Below are experts of layer 5 (counted from 0) of a mixture-of-experts language model. Rows are named router (the router's row for the expert), down (a neuron's output weights, with its number) and show model dimensions 0-159. Each number is 128 + 32 x the weight over its row's rms, rounded and kept within 0 to 255. Numbers have three digits each.
Before each expert's rows: a language model's description of what the expert responds to. This comes from a sample of Wikipedia text that the model never trained on.

# expert 34
What it handles: Opening quotation marks, parentheses and braces that begin a quoted term, title or aside, as in "clean", (reviewed, (2001), \end{.
router:162121158173134107109185138131151076111144125094165133139138102121126150095142151163082104134125107132118168091155186039184145212167092161124096146129080157068133119170126126080149095153188111153139142140144092071098109137126112145117130092082155098153128138110161206153115129124100086143160130160102068058124109154163192130134070161082123078119119076108129111099145104173126118163103107178164178127165092117120121078157103126051100092171111143106134136097174076112122099151102112
down0:181121164156130124157162096153127099120118122098102142094145128163163168088103152134120083096118123120159142124091100126159179171142194108135136174136134114129187148125128155145109196147101166191141132141154128158182094156110193066124146043144106156170149114135119101125127131120119163122139049174166118132159142121118119169064108126156064105140116161112056165129148089056148098128132159149191118125121151119105107174121134119164087133220133144137092117134090143159123222202139131
down1:100049101082115133181109194143062147109061108102097203070149133157093092108169117161119124134104120197151105146127078105138185135157084094125154093048162148118075157145110113116091124146137119119132128075152124115180094155175087151078108163099096141094144146133106107114143104106161104153115131140142123090129085099064147165116180098107123172154126125137132159105151103094077153118056103176119089133138087147117166117137115136127115133155129049127158150092139185122098141110077184
down2:070099135115157144113129094096071144139092176146138202124184119166165127106200040169113134125139091134107086193115121159068106117159116125075116161087128099136099126102165132096093101115136158086125125157163153107132123185169100133110073052168149138141167106119107082117136121143185095180117200125132068122149089123137140069091196111191079166117096120121146123145060097157126101112117127076131131151122089149122184149120144144098117146133102102109131171093168110152155114146141096
down3:139105082142146099125147132141161152138140099152186146114130094149087148133157212153141098249139134109115095155150129072140156158126096143137111138131099154128174164082141152145182167124120121123158174160130132171103146116140172131216128162094164110095119102151114127134094076081141146074126096171144132100173050093190125160052088108136144139175111135095118166191157089139129134147129165117179081068121103106170100167123118070137131123143161129137130081139187086124130123148125180
down4:097128099103119172148057147156111145132168128146146104121133145146127138167130168162170127068136121121095096068113114131170103113106070090115161063179102121142127117067162146142137123185118150201155123137127106145190078115166148147158125069131100120134145136096112124149146198070132143127152112131149070178244111156145099090170097121149141118045136137113121123108122168209098110085100165113129098149123143153089104069127156095177106165188105100125108120087120138123109161169133162
down5:131124145156128096134201139133132184079141193130162103096166140085101113165133155070096174123083091119192142142117117139167152176095158102149120152189128138090107119116150137105146104140109163176152170144159161133127103126100126139105099078122085123086127152160127183081154116147034102070148149150131117054135124158126136089127057094113125107171141130138106099145123191200160088147137095197121136164100177176154163167108141164109187136150132093104082113078141135073096114116087124
down6:125150142202136160151105151155158119147138114144144125152125068120142123183207173148124174140120160165154146135126142197099087133166124107142109116106075106086094147117102063126122159156122147089128127168085128130145167138133186112130103145096092201180129086072107155162173085132156080165140129109141145166136129147084140024134104098144135149106109071136131162114143130082091120081100140186101159169140103174146097129129146147125133080157160178162085138139128154112141216064173091
down7:145132130133137200093130157093077082152116168134132129157104182137204122173123183088132125111127167182137105066125131104136104075111125149138163122123083089103139106091164119152132118159103130166158075119142103102099089126119156142107164060147125114110126125118079145151131108065150125096138141096088047125143138219152142142095121123168136126158108135131080159163133072123127114065092174125179052104165151149057116144085191107150083163084104138125064129097086117156124122151108081
down8:129159151131131076143104104124154161119175125112147172118153074168099084139129129129137087127139144166119131158182177104118111150118105141153100111185135132168165188124057139169120071157115111131176069101110110153080137130176080149142085145086144162083145129118121081155183124085149107143120132121092141124073124138091155150094140199129176175173112071148115147101084087113149118064129155140106068167096116134152141138104092131121076093165176179132151073072117096090051189119109078

# expert 12
What it handles: First letter or piece of a word, often right after an opening parenthesis or quote, e.g. "(b)oth", "(G)ls", "(Z)eller", "(ap)plication".
router:133175154201109094124149127127144086115171107111153183082134097143112149107100169157088125167161126109081158087144165085169142140151079147094031160119052147084128107179137076117168105149149117156146110133156098101088153107148106152117106084079199105154169162100144166167129116154099126170163130143089116117118100104133159133171125203094097099106094090083104105101198087146137115133080105165136157145160115067164132130129113153075108076162112137104181173124156116118138108192121126
down0:136182059104130099112037106128072139080143134145122169142130155157080141103104144134142147080115105102148174106089168162147151133095142118107140117091089099165132109151163150124145171165102132142161098166104072094092165172201120212084137106139139150069141099141131184106102088175085134127115130141125124149109161107092132149092104141135168136093109087141124152144171142133111102165186117188146192115110163195112125163142090163118040171107127106127083161169151101125096130082073150
down1:160151060139132139142127136151130096141100166114089110072142146145079120065151175136154139115069085150139150134146153097105114149072137152109083171122190113156129140096167135095154108104101164172151123119112104153177134176094119099138166096108096196163086079166125160174149099066149156150163139102170120120096125146115173108129015124104084114134162133121108123131184122107071103103064105191199106104131082130123140140111076126118125102104128102114080116178088143128143106203167104
down2:127150146147137093096066135040146131168117125105142113146103147113100140139169118078145116143206165132228113086161165095113106129141205146118168169119135114136126143166131052159142164099139102086115115091114114147090181164198183124132145131171120154109116079179120187151065077123157144169104147106147161158103157093148067143113105107165116160131111089135096098108129106136159153156136158166073140139103089141125110155189093103140086121200154115120120167161113136133103151121162067
down3:179178134152188102092066166090173174164149096137118147157108097099096180101171149089118106148153130107097196141150183111129113117099115168156139142147128122138102180158104110112113159069122053122108112097122125156135090072166116135137191178115116058123127105118148127168156150085170153153087099063103112134120134142141094104120124111143139177178120121110166107101082096142196127178205090133123086112078128129083099133101103114146041117111134148138158101158113077105146092105149181
down4:055101120161135199160137103139089179141071086107162128174108150168129138147134135126126093182114121149135185176176144119180104099171144116127138110143107144105141163170127096137177113110155130147141083196082098176107129151085119121121111093156188137167165147115151117104163125087115141098171150130160125100143170129209119052063173125146127152075169116166133185137129134130087134130112216115119141119070092158132125146137117112235087082132143160133136189133113117131149141092124135
down5:149114148031188102125076131109054109097134165092102157121178118182122132103112134158113099085051069141142207122119141164099108146147091097128123103127164197109133140087096169071138081163142134163159157140135119093093139088128135087157183112128120151087083150133147146093138145121152130128124190101092173181091133148100126072146153145131143102121201147123129089083115089123067094135127098132083149098114118094091113099117098128167143115136199141164144158181076156130158161099148106
down6:069155115136144100178041178155170143105197144144134078167142096126124083172073174091154136099147163135139165082119139110113119124075120154207148081090112147180129148126109116133127129092156186113120116099080146061119158110090167094174106115132174112128114108135133159079117160141063136129083115181167092127184106112165170115204108148102164092139133153075124182138084141123145155090134162154132174158058122135113090092115130107150108100148119141127171119111133096113130074080118095
down7:141111104189138133140136112107148169121140135121180122101186063151119115127110078068128116124161131143120123141111108147095128104200138148143122161203114147092110157112117126098093150140135101173174099181140129135099070129142148128109158170123149131112117089175111124135143172088150102175130137094144111125156110074151087150100108077146054077134109099164077200125114153148140138168099072179069196153100221106135097109147132165102152182062083129106166102176156111144135178092167159
down8:202160140196078158173169123081168088148177122163139125086156202182062139096140122146089120103158116188171134164123159167170145162095122083103148147200149143110156197179118130192118139147111124157111105142123136083110119113116094101142110117140167187102094133150144125112117136166164144125092150161147104141122169115115130118071067105109107119167110195151100181186063091119139148164155124094114161106165109108113137123126113104119162160149118129085111104029147115128108132157101128

# expert 38
What it handles: Periods ending sentences before a new sentence or paragraph, and decimal points in table numbers such as 12.6 or 1:03.159; also closing == heading marks.
router:125161142137111095108126057181142116080128117122134175114125077120119174051131166172142157179169143096092156121143154091163200158177147162116115171132094128128048052123132125121088119161124102147137153115178118069099182120143128160113102106057186126125123127097145187150121107162110137160138138142070116108107127110135178142127078151080086116145095110100064122110129135143073125167082102136161166142196090113132111082179116176116099129099138111079209122105143118082129150146121143
down0:091159145112112122064071176185110119149125109198087104078064152144145089090135109117183156096159152167088089130162092084160126129127062160132086124064124103117117160130119169076146125121133107055121103075146139107113122165166116149122133105109139197110058111102057135129123165143117115133101066089157094106129124169179096109110104084108127109108101109135147142109106198171137137170121124142165110081174105183104133104083138157136138192104199120168165107097099121094120135148128142
down1:088070123142173130153110051152087140124064152135090130120123109158131153150143159124182136142141174197080090121070141081140192086105098108119125112109135122174160178141140117150173141129158140155088103124090092174094083112118041166106165119151140079112122131163174149099093119163121146159142117194128132092139120145083153102159105142151176074156119178146155132130118146134193124113170147137097134113095106149115103170127153150151093145158127119201110132125158127097082208053062155
down2:033107180130133116097063130164122122133134070097132158158117135136136100113133130086173126130111074144099139145095102099093173119109122148136178145150141134081125139128094147099147134102184131153057125071139159161094134110120127100133092187097106099134139154124172119144116169133123067194080108150120096056110118107110118076154174139119174129132155159182160138145109143081155110107158102086166132127189157181108151150172182134074148110089142202157118183118101115098144097107072216
down3:186120100088154178140148093139118127129140164184109105090174138071098132122141106088062110106087120108140145192124155105109103091118114090090130090167073128121064125121150117092122081119061109095188133171127196092149107099100137147111132128086127127142137179099111188143126097105121159115070194101183099173120147122136155153117102137167116081122152157074173179142156144130161115129027077128129098142113184114115158152122162140079162080149124130060060121150124114117151134095124142
down4:106100096098132096180065135150109086191094129154128167146157144116126100170099092061145178084095161109128079141127136094060137071121093132132116101084152143098126125167080140123132148164189154134118087109139090150137066134129148178150066139134103109147104058101147140120067140120090133105083170156112107161164169119139147195140184132156091129191158133145068108147145143141127126034182154146121149115094165123077184135101078115154069164124116107105092127113081098121101149130122140
down5:141126130120090101150094127127102138096122076122063083140159155103108165119075110127124153147224187166104128155108144111082103117140088119099141113137095096200101179117136119131131150090099141112170114176132114180075103088096126133134139176126142108168121152080153134148116142114073159138076097171082100187177152135082143119130193140160132163124189159132116124122123131113133101144094163122092134096115157133146076113113082210214120210158149169086077139113174148140170105124175132
down6:079168123114105158111085131027116115145111111126102109118127156180136096133114153080121140083097135148159141142146169133129144161138159130109116112105122133100087143132107122139119150121147193130122143136131128147138152113106067079079075144093094095151142132076126183152118062140185165164113116114086115178158112161098209089116103056122147219100165137190150156083119148108150122140093137121123148154130138107083148077119133113107103101067077168189138105164197134076177173175091102
down7:121063121177094095118164111148094126110118131146072128140111107148129212100124121123141121149156186160177161172134133065098138085114180147133106134101134138070135083141039155107181106139123154085079136127096081198138192113127140073087122098131078149078119143060085175169138143104134140115115123090146155145188098100097059149125203090122104181126120127084126131140102148116127083081112129162149130147174114187109131088123183137158117125104136140166141176102118148151142149138170163
down8:137121157167068128118147092093160148161138180119115173170198129085133099098082159108126149103082108163131131057125134127109104098162142142144143147111146113125123083147138136207195156149203144112180132149145119100180126148127119114110074103172096093088138085154177137072139084134070137121104151066136156118141150108158083128113046129148084143072091148065179080081145138100105131148124098137100172188132127160142061187166119157138139166137128149127123135114086184094107150112136147

# expert 39
What it handles: Full stops, closing parentheses, closing quotes and brackets that end a sentence, clause or title, such as "I Hear You", citation needed].
router:126150112127118110127165098137162143116126107109145211114124110168100166129149165155105119162136127099085124100139113075158161140143137154115084155129121088077074110186111126118083116170116118132137182099170063116103128108135095155096113118049190127131139150090170187138118084161106104181130141138107120106105109122139203144157118129072128090126120116115085132110192126133108137205102084143145193153130087108119094103239089154089093106110139169085194136133169123074129158164071117
down0:097152171098144152071127163113155100162111209179136091097159106120091178096138118121143168075109116124162165123127161105108130099115099119122161103164189115095109170107108103125087116085110094138172123139147173148126124104119129107086135041086158184091125099114157158086150142118098123151092087144167158166109116155138178092149147166095126129057160204072154203104107123099184151141163135208108128136108130123108099129123129161132130081086150155106136085113108083192115127050110150
down1:113134193250118146183178112084155123118130180182171094163124087139134109091106121139122132080087155148095086109159140137172161137136091106169120153148130154092129129127112146094110127107186106202119135112152121082105151151102186116133143090146144078123080137147128105194104188174141072124147135090184100064123095169140145144086111149145142138058112093140148134111109149149103131114114144115169120127119117122070146096124143118106142065203124160106078109099110110123172111128215117
down2:158112129122131172111137151116107124120168164121153134150141116134129142150097083080104152098174150134130148116125187141093191142090127122092110135092110122089181152171200155140042093165182109112110111156113202126127146115096157140116100085125106080122127144100225187115092101094133156140178076121132138131149099130188124085116126142129197110132147116198089171109192129134163147062159130078128135220149150126156109142154081157089111171115139126114125146170147087183080104117123105
down3:153130082118075123058079148141130131176090043106092144173080100112135158074156096110127136131138156093063151130135078140089119162108102097144108114134174152181129206176089115092095117123128096183118091121106114136119120146119123071106144168117186135103148123156131118085075124076104169162113149145070127141136168107124116073104156193124138141110149184099107135138085099087131102140143079092134135111153180173127134179111123163087125147085118128101083162128084146146191081203092122
down4:152188128156159100093172119107153107187230118154174107111155110134104145154145139107167070131123144141142146146087175163106160158087120102143158097128133161202119125123153163173151118091146160148119104143164180127115085123126093184133170117172109127150149084142122154187119061141106122120126158117099130062097114071147085148170149095141151159130083174160102073121109089113173146114132097193130159119157107099174133145128078177080115138169128116188100101191111159161138084183143083
down5:153137120129112109132130113093105113095140092071127137154163206123076112104230175130089131174177114071170171085165167149114098135109073084129099162065151083107094108154177103160184161156129098098131089115107111189114113143140089100122100103125133159098118078125138156155152139130121151132132144118155057178121179132091153046164154071122134067114144134133156134131139130098161157116113149093112088137173095125166088143091140101141150118197096086133144083164139118150081142115173079
down6:128117095076130072074104147153167128126120222138097151140124083131155128186148155133131101132128164157125152144082102147187097156151094058143118142153151105152073179085082130159131130095080178148150075152141144142136118177104141144120091140066115125077107181133126122134104038148189113163110170129185096162104128111106132132129053095115112125118143128125149178151145116166166158138182131137108096197113104167065130091100164129137102161141099115124120078148124133059164165118078170
down7:113166078133074124138097172122136183171111183123148083146080161177153133081153110141136090128180128130115089192084089098110053133122165120126104103114112110128058113173160128109112114144121142110152058149121140137149126165153081110164112179154178053114087096080087119087107134178189137146106127140132121110115095182096204065086139086145127137128177109166194168164118070089147100154133090137132103136123137166096118101135095135169098135138116158125116126060100174131147135130127080
down8:119093082124142151197139128190115074104159190122110128174143151118056123141114138125152100139133199093125186144079126148105101137154098157154128095155147139177142145135152135157165141185114182082096089125156087049125140123172130132190074148060105171117112081163130143097136158158153101134131100186087174118148138179135131191115115111160071071142095128118181084094141106151083134157055127157129140151173120119133154158125116109182100124131104141067119122139128131090100103064092140

# expert 4
What it handles: First token of a new line in lists, infobox fields and table rows, such as "- Genus", "| ", "=" headings and "- Website:".
router:183139144172106125111124102151154135128150114084156133101218134151123138092104131143136184141167137099101189110158154133155186151172133200110084154132107126043125098175124089100126121148163111144147154108162120083125198109162123127093103066068130115179190148135153170152131111155086129191176151139132128110089119119133164137161051144113117100105101118108066135116160127128132108132060120140171187131160074094151051141143159124121116110152118186119130182174143122136121155197104119
down0:165082053166166141103113146113177106135098156077129098128143155137160118104141122193109132151074085166165155054124145134105176104143137149117121106074145119105121112148129133110127058136124194097166176125146172101146127103063130138114186059126124090111159129126138170077126118139133083135100151154130138141149175121110169129108112089180161154194123120101134119157200207209130146115153139179154155127146094106134130136156101067221150105137165190121145132117146127166133117101165155
down1:112093116091116144150175139031111119102087123181118151153158078114189085121108121127104126156114133090106107134114159132139148191104098084131104108061094158139136093134071132113058142169080166128150154112173075084121182156127156135125127119081106099146111172179056175100172206107156081153106105097131104149147181158093142129088124133108162157160165094196143146208190134111133151106163082131112142129110117148105098111088152111153148140197107143142140138122157120088150122132135171
down2:134156130089132095192133134129158133132206123139178124087145157150114144121118079158156097081184179177149116157128169180112154115100163142121119144105113136140129080097121122064146165190162132146181096072090149176164110141146168127135096134130100175095119111098208151035087096150157100123098114130077108107149194092088159136072160160124102140151142124080135111159099127117138127099105109134162155157122175201154198105154113087093109094112130115149131133141160149096136107140049091
down3:113137135100113052176078060124092174154037081174121111157108195085100099204138152112144106139179150144112096090142131146145104120139123110144127131139114088166114140141069115127077153116112133135084107137085159102127145153124081154089206147115085149060140109087126096133079148149151114092086092134130026193072134106099100111135136112105151117176132119173124165131123094146110146090134129099057091113173136111147152146158106116098109100123110103166169146082145150132142094083144157
down4:091136073110116104145195156160150064140166139140110068140115115136125106161126132073090113110107159163126132126138153094142137159107150071108122137162103142165083148160117124129154156112108155198087123191059192135144116149139116105201113138136166166121101119060159121129197164163194139124106111172158107086140112075101144119119124111167178203161115167122140115117104144131103153082118099098090101129165166183155183123060134219144148149129159118122132141071133102140136068091142125
down5:127115075091156091090111139103129078142076110108106083178166117174106115078130116098164190119170155098139107137133148148132113141128127160098089193082108128073161130158139152140075112150118175117120133078144123135139115113114192084057112121082106078130099114098172114173180135137189097102140119134199143110224101190102169157119116099184086130087076086158146161126094104081119172168143142126121104117171168152130139155150091114122117172150131105122092171119135112100124169209148122
down6:096131229131177091106146131132094130164117120125104176121166116152139176172127121127103171145109070168133122116159159097068122142090152112104141081091124141110087136174176138108141141198163099160121097062127084136108117162137092155131156102170123103091126167127192129081202136122093134132154135133171129153122130068146133108143135209145080165130114175138121109147189190208165118167189132131109109073140145110157204114118096109135120137135121107073145069084132140115132098172131117
down7:077163205071148128033094129081142047129066129067080123137123128095124144116117071126079079159134132127128131132050155146114136131110126116111150211081158104082174114103076146113126113160159153129091100120132173132055157107126117114119063113180165100125119130098153157160127140096110084104151094109147128175124097105133138164109130155139158139108138087107160116100087178196129139118122141076127117128098109103104097095194142184135104110148132145161082152151134105170096142138149184
down8:103195190134156144133189141156113094088138136133136099160152145143140201091113067131161119124090130182129135126112133129052116104164158090112162136156095167135118109136097140144123158135161118056180126110145145197093076163146207148155148110121207142122120084162170143147166125160141146112107146120160084123087104159142150150084151123129131151113088112102130053084155127179154105064159113133102073175086113092057133168096136060129110136120113155145113162108084062121109167139128136

# expert 50
What it handles: Uppercase letters and country or team codes in tables and lists, such as WAL, USA, UK, FC, QF and PML(N).
router:151166201147130109087134068175155127114115120082144147127171089135102140109164156198051137142138100111123154104207139135153160176144128140120107158141134123080111114129134130114052129139131115147138148092181114065093158120128109130078113092123180051152122155105165138133077105125082082143153150152096117077108076103143174118176081114115097118100119103120114096104202114151083075148117111165127171181167125112151118103146089156088082033111122105078144142146141099080097137155100107
down0:116116102192082122100147127100156139121097105099163098195105096126098172160120115150132127104132138112162137137123188072174137165169111120130129156154126054118093175123103100105166094102129162126218125113108173105134129178123115098134115159166141201107107107143060161135162139155158133189153124061113108123101077078109161077060198125119147083175104104152095093118117105161130117112111095165152120161130129173045161126143138145114175167121105179114131123053101125098077145152150147
down1:165113121148130188214146099084141180124129144107158125104144135133083088158177150093164128088104100149156107170141158094103097115075093100156113090139134150117137115099137176144141156169162209138129165103105130175197140078076095117140156131147178143108073107137079170144118142122150120115086172169124106137152100130070172178069187096201148120124161086118071144127177140121124105081110136188101059115116128145158106115119127083143149177148064106104120168091105144139102140078132135
down2:090121123091127135143178065109096087032059094153178134137088137145160160128168126148103139151113120137104181124083089114103173140118132080150125131061087135180105177139165104152078101164165130117146170161142148123125078135132097126169168153107138088150117154128124158098116161098089149153085167082125082075154161082171122119102161150154183186163088080109120089063142135128120093119121131118118138138132134093101118119114102125106093101140133098102098171076216186153077177127113169
down3:112086127168121168182109126103091118124170139151163083046162070077107113167169163146115086101151158148101101089139088144115118136099184152153184077142159085141107197145169146175072148117137149120151124154082121102128148122113155098158111159117152146131170178101101187103145121108127102153116130164150135125160147100108136151076125052137138142117165134147144189184164149113126123139176118118122123114066185210178150090137099066102181155134107153137154097101160087201090112137148117
down4:137075077140161142076166205156117108158134150158138181122169173171144110150117161104150076110126135113132161117138094144039118071148161109097145103181153158115172114136142128111163139135144123116124150146144100137146129132200129131141122152139084089121147116144142158175144137051114165113092144068030138127146150109089137073146085190109115128146171092181075093096167139100064110119097126103111096155136082146089158127117120125042125121137166104130070130150184141152107111180114081
down5:200141160121093119082134143124105126080103140161105097143130083139138113068145123154098145109108111080164134133081115177149151148115216096102174112122092124141085176202153129091041129085088080093176099176117186125114106129139093145145127163180156075073130114142093101141143153103146224154141139120159088164127146128075112123137071094139111106097107115072099161103132133111148080187092185091130111151082170070112133099109094127119120107122125099137154164112135100135118081118149094
down6:111149160176118098157169080146159089125111115209196115075160114111189094127182125132102136179148135152119190116181157142106150134118148135146130107121145072109116157122153135116108091107101098123104128107105208059145150104124154106102138202054183075116112120145132128156131112125202160151148164129120156111098116138066152068074125137069124086101101092122103175078152129121137062154094112160147125107072106132113096057086135135156112137099082171127176132123137126124178135150156110
down7:154115109139160151158139103119143102138131102109087099046092063166137070140160147127172101126095123122131148142130098109129137170154178089156082102173137105118115090083128178135113091120153107070168152123114103213115138150105122155148195110179132082112142146095147118126113126093094095156162139151128113201134098206148144104124104102142139178057207148112110119170187128134182102089105094109079181107161166143118144143099159062139078117168165156165115120171147174121130187114144131
down8:151139132152133135059116158128077120145127101170138177164113116139129111133144125038100117133104175089068137153127095082136126121092080125127128105071107158164152119159054128109148125135155160150134163135135087100117141110167137090150120100134115145152168056149061135115118135103150114165074137149114121178143158105140114123221174114171147104182160118122102103071063147146182129148139114141053145094130145106075141133158123155123060225120137110122136073172110147127068073089140113

# expert 44
What it handles: Structural tokens such as == section heading openers, See also, line breaks, and pipes in table rows, such as ==C, ===Democrats and KO cells.
router:151155135127106115131165069140148102120131099106145146091143101198099138124111166141058113174143040114101161109143161102136138135185126154077087145120097145049128091163084113130090109167164091142147135091158098116110166097175084149096112100073154108127147149091141156148081142102103105187165149144100138101109115089156178130113117208111119123134095107099099120106145098176097058125066080127143127167147111099150092073184101139118082073167120174107154141102145116095067081135087096
down0:157116121147095071109173110116146128206133114098162118167076092138160183128205092177104107131135099161084176099107176174116182134156150122134119088133099160084129099153163124090087172083131090148148125106164140147156139064118089120138137111125114164146126117116141198159088047096161179121152128156119154068119142041071146170078206116106096164122129088101134068109111136148099118085127134191139105140131177088073132113078140088120111124156102131115134131105112129115135124084114120
down1:056063135154072101061133088132152123095134100104090113129141148123116110094139144085164126088137047095118193138145167137118115148098070050151076119144199165157144201111126135140137124056095134098127133131093075146116108167093091134115141107141138151093119161151110153151138111164152101135140090124147124127067122170106112143211110119165167146175104116132069152134115152104142131137112128152087088062149081049110099144076196167095099150113131149119109118098128086144121143115158157
down2:140106174228129064056097132096150158174119189127137117174133122112151111126133128079152103179171164167116151154141134097105111134108145158154155188136157118052103104169113088124144095121150097129117140126142186007129111116137098128210129066101188130177100124144170091148091145140146108149142163140187146153133080110108089118128122088119147090102125101095044127129097108110127138139153169101110129089142114129139177126141180132173126135155151130149104112155080182130168135132131106
down3:128136121103132076099138142154128130108156081152123149189152105127097161078127088187169121119152117134159153123123162099112160064111180117080191128149168115130121107148145099137108073124125130114130164111110147150153102102092120137135177007149052166191128158100154129196098081146099149098124113145107074121147120145175113165160117114133169111123132058162072079091142079108066199144116137137159140153127083157112155148137162082152137144142124131096068102182103099130187162118141100
down4:113144138085146157136070129145161130112138087120139124193200183081167167136095144169159121182126138167096184134108095113120098181101177120155105084116080138184120084159130113175152169082106130113116127150080161130097064124147145065155143130151075087097132173161133094109134083145108197071152099115097124127083134101094181111088135167152105155130069129196103139170101143101064118109090180173092079188108126145134112131071140134136115116110089128131099108083130145150086133133115156
down5:107115148131179134166093085107160188112113129128128162178152101124081094130174126101148162114071100130083107111134152139108088106115064090157107134122065183087162111140047103137082146142084161167102148133128125153146111112160129087084185140173134147105097094198119079158173111095166143145143109090128171086133089192141189152095072087101122164132110129120146172141120113102115122168159156106105116152171097132144160181169083126144149155155077105140075166126158088158163146092088057
down6:156085153073174148155105178141145113130097180122104102143109114068160124108121192079176128163072127114136102154068129127173107129135166161102112070059147119173129166168135150146131171180101126138140171142088190166118150127172148177123141129061093136130086087089072164117182116145187141101097096154148104101207160144106174124110155120134151149145151142182151178140156109140165106154130127169137156183130116193125104111130162144167083130173082146183114134176117184119110144130111136
down7:116172105078066160162066085127116131202105152175097167167124110103086138157092162158125104128133154128126166102087066150154196141143170135121103181086118122185157118136157134090124066084147146176122126146168142137094114092064128141122153101168117166079133085155115123086140111174120102165147067161151196136182144064081141083121148151079091157167165094150114151137147112092128154135087128090134105123133129100076088094142127124135114177141168103095156126164147176130118100136108204
down8:166085148116165100148111126077114143213123125151109103091132118148150115149146086131124144084143075163146051125133093182118134056159209153185149089135132105164107109090168151131101129163128196124155166143123076119159137156154156117135123199098095173192106164113165079108085172167102123110104144166154131131087117134117113085059157089117183118181139132134186167109110141140160102141149108109104087140105049163119120143091166136182168177162122098115127098086112158142093129111124133

# expert 6
What it handles: Section heading markers (==, ===), table cell pipes at row starts, and paragraph breaks in wiki-formatted articles, e.g. "===League Cup===".
router:156144151157101106126153092150143133086141101099149156102140099170092154133106169191066148139143049113059137117142141093182229154164134175098074162132080124101176096161119115132142082150129135136153175114170091123098131120145129147100137082115128078152100141117113132143116098150114109181144107151099108104093095126142178144152100136078140092122101119112074110110120123185137076126049097139154107189132045110137096080166104181105148067123103162096167142130130073079126083101135107
down0:103152151098109107071082160082128131121097118096073177109149156117109125189092118149081126123124170125099107156129073101163137138133150096084090152117120152174127084127124205082152062126102101204133140146112106073104118101100098093125097144099169130117065153167102144081042147104156107105137152120125106057085131183122115120133098162165121131151114135142139095128132175151110166176183116150081128161122128153100158044109165187104114179094171141140160124136184165093105113174100148
down1:148175160108112075125090137110181134121124103184135102126063155079158135192106126103121167135142144085114118085185057151151121137078155112178133146120134129124161116126073115096124156136058092158154162096097120151159066137192150123158130084127138178097137109160115118123106151155086125143130151083126103147180171141133124119133097117082162129128128105071186099161166109128151139122135150132167161142069134179095136154060113125096148178148143142146123139091175042101213151188106069
down2:151177084174083134118135136189159115106135128100115150097154145111123151153118104143162121080111104132153095153153107141169118120108108193121154135108145210124118144152153115120175120216138123133114083117067086099164101101105152165134077165162128151123148129181107140124138125072064091115132159096098077129135107168097106116050049113133109088180087070131158167046118151085086132101073179120150144112139193141122180112141122196154152149122153097073105150108120099117115103141115086
down3:091093116127147111118163173100056086198117168145148146138126106137094174145129208145111162130093181097156138136105132199162170121125118134130142132104128178112109129131139119087104084114176146108133133168079139106133109142141160120133080113144166119102163135156107164157102149142151101117141174135107206062186131121144149074040119160075093122130193097124145129107083107141093139153148123062137085180079176124138171128139064072095153151085147155109150109175176111103152111152173167
down4:072099152142119161088108145136082116096206142144107133108121142094095113126122118149183136038103119104139163115083112118090120109151155081146078069158079070041170129148123100150062113120132109072125146088151092120104189113126127188145162120178104178104145150120121099088131153121099110084106128102090154126131153149082155108127143156168151132128106133161159084170094161097068070131038092180100132079119156200109137175135130129098087086130153119120073149133118119137144145146142131
down5:178076131194112184151116135139139170136178172063108172132151136144150070134176105180171190057132151138183131173136148113106146129096171140111194072181107102115146193153140137105093093153139141136098163065121184090088179065122108144103102131164096168125186109133095138136102099149133097083109114094152152141151119102114095173094074133162169120144087113166151153110137146128050152129164113109157160181140119113154150169116177119124087131142110137171098172123150084141130111139114121
down6:100118127118095111152109141159091179139120145117157157092184124114074107106136107153151065083227115112140105103110124123085120147130106120113125111139082146134176197180127136163158122064100084093128193122188123096161123136144130106094112109118146150133128141098146111074137156162124193113175165116133072118151145106124172136140134151069169127160106136155061146166182151149077202149166099085139118119145164075182115125153167122106125122140230176164133160109080083124106140090157130
down7:136138099109164117119115134089122080117187163147076122099133160102134074123174114118144165107140138189107066121102106093102128106104155139127106138098120104110111091127087121190095067196188151122112148100098139084156105083125101155062090155173148145161150183132100112063187131252127064091097153127146108155143158123105115129149129120155152138101137092178105115148128082108170124169067149169092126097102095127142129099149147160138103127151212087175145117119102157110157149107164092
down8:084168164153143135089135168126116111026122170065142115132101133151107121110148109112134132119131080112151132069105164141127084112138159122127175172083111145109145135118096188123082179138117139116146128123136130132124112151151086168162162119115067114106155137141091158126101149086154138112120118094128187173042085129116097132122230123183111103151113101137134083146142179095130104143176131162137198252125151102137126073139135170174130097074095102124121156112107077104130149096132085